From a checkpoint of a small mixture-of-experts model trained on Wikipedia.
Training: a variant of SOAP for the experts, 610M tokens, 4651 steps.
Below are experts of layer 7 (counted from 0) of a mixture-of-experts language model. Rows are named router (the router's row for the expert), gate (a neuron's input weights, with its number), up (a neuron's input weights, with its number) and show model dimensions 0-223. Each number is 500 + 40 x the weight over its row's rms, rounded and kept within 0 to 999. Numbers have three digits each.
After each expert's rows: a language model's description of what the expert responds to. This comes from a sample of Wikipedia text that the model never trained on.

# expert 9
router:478391586509483540546475482514469496547583436568397494497578462465539501505475537518471499492507489490524442493508482486484523405631478480527496453500541502555557486488545525458553562519502482494459425570489520538418545473510677532502485443592479540517539474413486560596472553543523536529506487501481534527456515472567484522547500486500500480497536499468531462522479515444499491469538511533473480572539507527516483532526509497525523471473499520502516541525516545487510451478588501485501493508509519495542523474490534514441531483496564525560484535439482478540445476503429516529498533547498506514521476518509493514450514496497476541461548423457532564486477435423539517455514
gate0:467505465483492487502466468429545464421416563508508507550538564495554529470494458488530477464453602470556544485569460478481524460474545557400571485549485458517509473529462494487462526479506552486373546440483496494443537520535528462454509465452570545534432581545507547508501468456539500492491541512464517501432463485494480467500517485481506550478444500473512514566440474475436494512489501532532532504524502469430493492492468457516498486438379489499511478497529533484496521458535512532519504510479536484506438510435539458466478514563422521465452540506471466574503472517501491574487435472460565531509534484464549519491433517419450547542455457536511487470600434518594490510500
up0:510445533445528439493521530547553549502476493547515465460466433512499445461490544455467445538515422452476479511485479513491520502478523499538477487464526466533505510483480477547565556486521475538612436486457522488442469507524520493497555420523456505493521532501554546485472453489516515530510530524509557458408512529577479410540481507430558562621486506546509464502478481463477481499539498463496543496549456495504465569596525457438491483519485528491582514507522506465524468505492508474512530489387528528445481529447395460555493550484472520504586498486474572496478500480574512532524466501576495547544549485495522597464519555431496488501437467499441538498436505488508605503486
Description: Adjective-forming suffixes. Suffixes closing adjectives and nouns, like -ical, -ary, -ional, -ly, and whole words such as national, political, social.

# expert 21
router:496523486531526504539484452467445462466523459533536547459467457527437455559472558535457537450468519444553501464553455464440504474500445468550458477552540498534562441446544536456472538542517453547456483469523540482502488461495552516550461513522454527532495507462460525488530482539543502552554521460457461532463538446538444454538460459455531451464555435446463448540463555477447443461555541550449447539477557548467457533560479445539550469457551544452460546526532457459554516459481487458544445546549540454506518462501466442501546471505519480506451547529443450554463481458492546549460558568549468471546467471562517471464526540446523553457526453436556552551538480469469459507540
gate0:437513444502499472580457485497533482488465568493500505463536555549517475448427542499434466464476413519511477504530457498541555557528531511479561501557535526528542570554483498528567538509498515479462461482429462497515517473464419566486484502429475445541496550486454511564464466465492443481503513514459467482430403565501461540489440502495473476477520501475590466496492424459547432527513481509475478533499468553520440427512520531520511414493428508502440491515529476511572413494492476482446530461557483451537550521535454532468556461448472562466405503542420502557497481460508489524472477508518432493552508469440438526489584518545489507437441491517527504539570448486496499488514
up0:493551491453557515505534492508581448480486495440511460477499531474427490472533448507565539402468502562522484526553421574505459556481539482427470495485518522457516453528440474570444530559525483489516501471541490467557500467545527581524490517436471552480505519465594518577499510530478493528451541446534488550480481518506512495552494454490446463472485467538484450595488555545379581497543480513500496549491541558514468475501503567527499538476490483558460430497521561492536447502507574520505524514484523493415481544505506500526508526498527522528565433496461477514512404505439449463548472510516536531433559571525550502488542494526542530524535513464498500485522549557377500535497
Description: Mixed word pieces. Mid-word pieces and prefixes such as ab, ar, anti-, plus quote marks, pipes, and and/of in taxonomy boxes and cast lists.

# expert 23
router:492510501545522528526486454461442467435534452553480538440456449519454456541489545545450545448465506466545487468550447469466496472496437451555452459547537505532493443459530544454495546534519446565452474475508553497514485450494525529524436527488460534542459496465454526495549462552546508542539490458457448548472532457543448450534451452464522447459537443456433455547456546464449455455543549546446449566507542535462448533553512453557547478459555539452464556527533493456537529457499524451535447530538538449486531475471473438536541466520535460502458555515456473555485471443485539553459546541558458463545468462547555461462525538449502538466536445453557528548535498458471456515553
gate0:474541440498494539509552479476467472544500511531484562418509484488479444385503521534487557442537535456560487441506538514471467517481488544523498515517481489444494504561555500406530538554526484545493523496495495485491467480515516490569476526513569476532437579542594417450554466516409512538548591504527556544498476430528421527536501522431507495492413439572497385536502521461494502481554541529448475489551502461445426485555551487550538511415551480561479490492560537457535475563516487501518468547498499461526475504484490452522466521508527523480458577516532552557495507519526455494520492524486568518477479494504485551465509491433508462500548570520504536570533523562507462490532
up0:502480499503562426419519497557499482456484490599470471527455464541515566474522503522472397491478464510500574554508529455555511480518575502485498446504533523587462541459502524510470499477512483527534506548508521520456496487547551439537509494487550505569516552453495555459487473465500457427508491470342492651460449458517497498486489504481476491460502454493616533552508430578446496447480504464506516482514496512530480507493534458438506423514492494470496494458443487504506572576640482450466456498560485530525542482458523526519500546490476514413540515497452529498490477484480517545504569497560517525528500491518510562474500501490499498532495545541464522536546532480499536532457
Description: Math markup, table values. Dollar signs and symbols opening LaTeX formulas, decimal digits in score tables, and scattered word pieces such as imp, Occupation:.

# expert 24
router:503518414522511472543444473530492505463509509598456489513585470452436500523521550527525569487430544499496408507538488465471442611590491506516423434526493524560535479485595481511472490540471501518473541461471504500513482469498432506489504555549472526531452430487479539531514522487547511516538518472505537498529519481525490486542488468510437479426527503495449465554483545471441461491501513515483427481537542506446486481482437502574572490515525497459485546476483442467490552424445543493545472473605598489439494450411499479542525525475543453455389515471490470526547509479567514549506498497512512463510438500491548522541451536509596490460504501508508503503510424485419490477501
gate0:470425515484488592549567506506456497489482508429496496464470607539489474506514533467547527520547441474473474584546448504504524547437496467452496467448495418493466574545542490467567504443437546476483485489484395493534568457501610520506482491535473506552495558484511566482509416524512533509537481482462539404525540513532434441472547479485584486552435543437524472556551549451493468518533482491453500530526545481522519543523444469514474541505456476467489503476441462504479490479465417483466554514522460446472522460492465523497455494499523464548545442475490490508506426561569467552476514446470560495501569475515417486509511482499447463483490527483426509476526562470555478495492
up0:495515486454550542503556558499518518501565522482538431492495447478449516458453499613546545543479530484505511470513452454472486442460507439473532501493540605455481435501513420464558479508544524593495534553509456501476524490511448555519500463524494529468541524488504544625520517501466436451518567497500458513497477463502492462507543526497466537424519457500464533447493548481449509523466445522441534516461502535441551563483489513503438474411464446484519454544506449549483476581433498511517452475500484511439473531590476480472519546507490508489543494492551487483537419433528499462426471574531443473451453463462469520488457533581578598507532489497537479522517544543524509532478
Description: Prepositions after nouns and verbs. Prepositions following a noun or participle and heading a noun phrase, such as of, in, for, with, during, as in Communes of.

# expert 44
router:475498424504562492524487489499480530500535415519591497528418446555510479531530538516485506490487443483496575489529496491490588417588474459513462421543447582537504475463510505469500508558488486482471535528494512492456537492465594543432496409452452552510490373455453531567473545478532552528491486484466502528507524478503463523563495480513495478460532457476474471517474510480460474468509518503479492502479531527481498541517509504495537520508524532424436553533536486458502487468482452499502468503510483482408488455397513508622530521495490476553449521435479471528518441488468524532479518534550486488525467549551466477496412514488382574502483455481517506447507630493495491476519
gate0:519530545470573458458513486489561526431510522494522508545469442492475479520481529445475559435480498503517494525537435544477478485521592486440479548540549525453569532478477566502503484463461496486454481469443509522494547512487490510463508544511522487485560404458449497543534526525490494419541492530570485513480448468501448542590480528547554529555481492593467517520519504515500496500480466591493489458500519486499471513524498517550519545486526522506359501445533446476497502493500411418529465414498477491551521427506516534431562501518411513435523495477424442494456491463545535497481507517434512486569473530470505568447489552571501446560481536588478511544441496506580523521476
up0:470560469492503528540485526520488561406476425453506526446489503395524494451561488535542530484473480454532502457470481502461557479489510436468448523470527543555495429504508540520567528501457529470527479498570537566501524459521503550547504533492608511521471520524532521516549492511461535549491451523533519460465521421571448491487482540510468519456497407521484475531478528575506507473582444511511515506515521482525461525531526471516517538411497428521588486478578490534501510462433455502520529570482481518481445567446479562488559474560490589513456477521537499399535530542466394537474530469496571517522513529538516521519501534510565439477569453494481548531543501558440475499474
Description: Common nouns and verbs. Everyday content words and noun/verb endings such as use, work, design, role, sh-ift, head-line, propuls-ion.

# expert 54
router:486501439544537517544483457480449450463530450553555532482487451532468462532494533531443522448478516445543488450542472472454489468466456469529449468529508498510520463450550541458455547548510461543461461483500543473557500457464554528561478511408462518544510482451469538516523504529528504544547524468464462555459538455524460464535460462480533459452538455459472452543473553477453449450537542546449443546476535546464448536530491463546540487469536551443470549546533473454535468456467430447547440533552549469538511463441456439546535483523513504505442557567465462550468500445470542543445550538551459469550455463548529467484575531453477539457553441453559531544558470454458456524557
gate0:524536441550551522568437497546487410521436490502500544465484447459486481540498470437616490539525504585498466473487589507450462483522492495491551575503493531385453424460511480470562521532491463567489531522540583509526497489490543456504536542467515542504506472487516602417481512484472503577512491491587443491524574529539476468500507530497477509492409536534493528467498542526474440503533493516508495568472483561465520508416527518533515499472472563510480534513453501472443562566403502500476541459550480530523505533455508490513440495545537447472516477504501469416529516537485524509518578468471476534518509493494465450488502560528518511494545507476526570575547538536551483573553
up0:498536481504498532500498614529404568456524550595495459503489553487503494540427501445573499501522482539518511504478460538443521553464517524495507490515518526485499483534571466538516451449491443533493454457476502483487474477528514555567493444530548515505453466605439552522514554546393517543482523517567463526519472476518452467555470488514541492463487452546502460557478515530538568516476486507487517557554490519502534529470420502440535476527476469482502470479568480549513467517522572490470527539524584489461520535483531467466484453527455470395530436509425421586477529491491515464497487503577489421501464542526480549498536542524487452508489595524529411537497482555483491459572
Description: Main past-tense action verbs. Main verbs after a subject name or pronoun in biographical and historical narrative, such as received, published, issued, ordered, awarded.

# expert 6
router:492520478525516491544489457470453451454522457543490543459492457534452460546496557542454544445469519451551488463536458469452507475496459454561468467546542505534538448454540542451454549539525437563449484459520549477521473456509515525520455523478447508537471526459457530475531466532530527559535530455452438552460532443535459470542448452477540457458558451434447449571473560465440449445539551534446456555503546550461464549549493455535554484459545539466445526528515470462534507451477523454552450541543530439510527451466476448508533449527539505517449540518444446554487460452464535535445555536556467458552464456553552461468508547461483555450544468447552540517546487465471466509537
gate0:506486521479585476503533439485487481514464597473438518489475537498501486508509544513451529441489527426459490489509472514451511473494526476532504518523607495527506469465582518373469409471465490490472513509548542576472451463505498437513440473526454544566410479498464470416451461497518515470530581558551452503504468510515478553538486485552555478543569497444436482599483525418429533498524559540465468516483442559434496504524489520501511501494487501460525469533525492481422504462550496474551532451461465457498517424510501499530514473521529400514533549492475493503487492492571524559492429592544498508498499496503569507494560488503463531419522521471526500537479498535525575498441
up0:482587505413550522487510471486544475489475524503527573475486496498489501556535382496478569573538480516501528441534498464497432515508483548502495525503512468608530470538428492462448488534517465540465579505468501525581490487572526476493531476442483453536433446439489462425526515525545478448468536539475492564570506504529484500469522512469461513499579497461537497564508488419505530498537521502446503512462501496477519540513452500576476455478568468507448446508444534480493562555544518482537506515470525561516528524497524431560483467446504508571499438485480480511537548485537538499493445525480549547460505477464562515583540454522466422579486497564492526568525510606558450480558
Description: Mid-word fragments, lists. Inner word pieces of names and rare words (Octavia, cinnamon, mandolin), plus separators in tables and taxonomy infobox lists.

# expert 35
router:496526499527520516551522473469444450462522460536498538463468452539458446545482558539457535441473511447546500469537457447453488490506453458551462465534541506545536442454548536456467533549528447560445447448509564495532459441493524515536450526488457523552483505456460525497526466543536517556543548462449447553483528456536462451538448440464540458471539453440458456567475548466444458465549539545437453535490563540465462536554498450538544475470550540452454552527524461448543508444488489459562448541532544437514525452492480452517537451529529499510445550530451456559494473461477555552446543547540463448539443471551532461470535533459505557446541461445543534538528494457475471510542
gate0:463440479421442490514463431491503541452550548435521530470466511429506541563497550449546485473476439497472549528510609539422549451553448534562474513433440508518475478556465527464487560519513532474452537514577565548461513466426505494529511507529498468465462496537450441547511474486560571472503581494529492504540489519454506488524509430473491470474534471563600441512542517533503535514488529508513521524517445427451482501525542473530551516512552552550452569539435547496492468485463508580433470525469484491487485454452531501521542534525526493492473520497498502507457516534542482517559553445532462445563435490510533517521481462477490522433586506502516454603549539509518526429534
up0:544468516488501483541464452557492484561448471465546488514516445522465492526539497495493460452524502511519524537443459545540457451481507413486514502493542497428519575457453565482530460509516529474446454584473534493525589511544524429452492450494503547516456498456547593417532508449462512525446462510469488519458507534543451476457475532529435519480488479486523446499515484477493511525470467568512501482508620577501535512504540542447507491453483520513467514577535556493577536517421506480446578472428514525444512449542404461473427470500447502561492504563409516501502589504474494506546561493496465472504549493511509565521503468573506480503455492494505496451442510482480470554608
Description: Biography sentence openers. Sentence-initial At, In, On and verbs in biographical and school text, such as attended, youth, settled, Ateneo.

# expert 2
router:457471359512566524506456468497484477460493468506510546506596428429501470515517520552506519471461536482483531464546499472480438429463471483494453417508492549512493482476561492500569504544452501505454461419564520540476515467533436510496480509450474536506455473508460533587514512539566486507486493504469489552491490487514461449546467476532574488475517478483498459522476513469446482501521500510465480513432563518500489494559499500563498564489501532477445573535507449468503548478522475486546488525581529517410559447387434459408513488470483430517448557421469495515545513480508529553458534513519513463616474502603463460510490506487449533448504496426531485423522514495507493464509
gate0:525410463509499475478536487568504474544424465504484517536557532468483477494511575567538503550520468417461517488589486491494504516508574554459479416546492518439497513458492513508522475484418445482394495472474436494496526528428512447503452496497462491500429448503463467533484507561512557519528468523452466451455495475532499564547528566554520527510514498529445499523600432466467607492491509558500502528430476562539493437503526509494545529480556508497439594579511511490531470531554486442499459480437487496502491464481544487460490516559552472484493440561460520595517534476464478512489474481509498516518465489480613507490534574530497481520506486574487436454506483530503540477423
up0:574512451448499484497450553426518523483451427486541543518512504504533520439535523532486578512455524504512436434503459451481544474534522460550566482448567555490504423479508489620437505506500496559508518544533528448517480445524554485507582484464514452526512569464500570567517548481491527489462504479572495470470509577495492516442447460488494519499444448504505454544526455512528470451508503471528554421466562521450565428443451519483516480544460534434493456533519523472555537452478513516544551484502498524505536553496412527540496503509499479584518488508531474476470568478609492553538514513524474516545495510485565511415566473478532503487467527440544533491484443567480497488587
Description: Auxiliary and main verbs. Verbs following a subject, mostly was, is, were, be, has, had, plus main verbs like came, constructed, laid.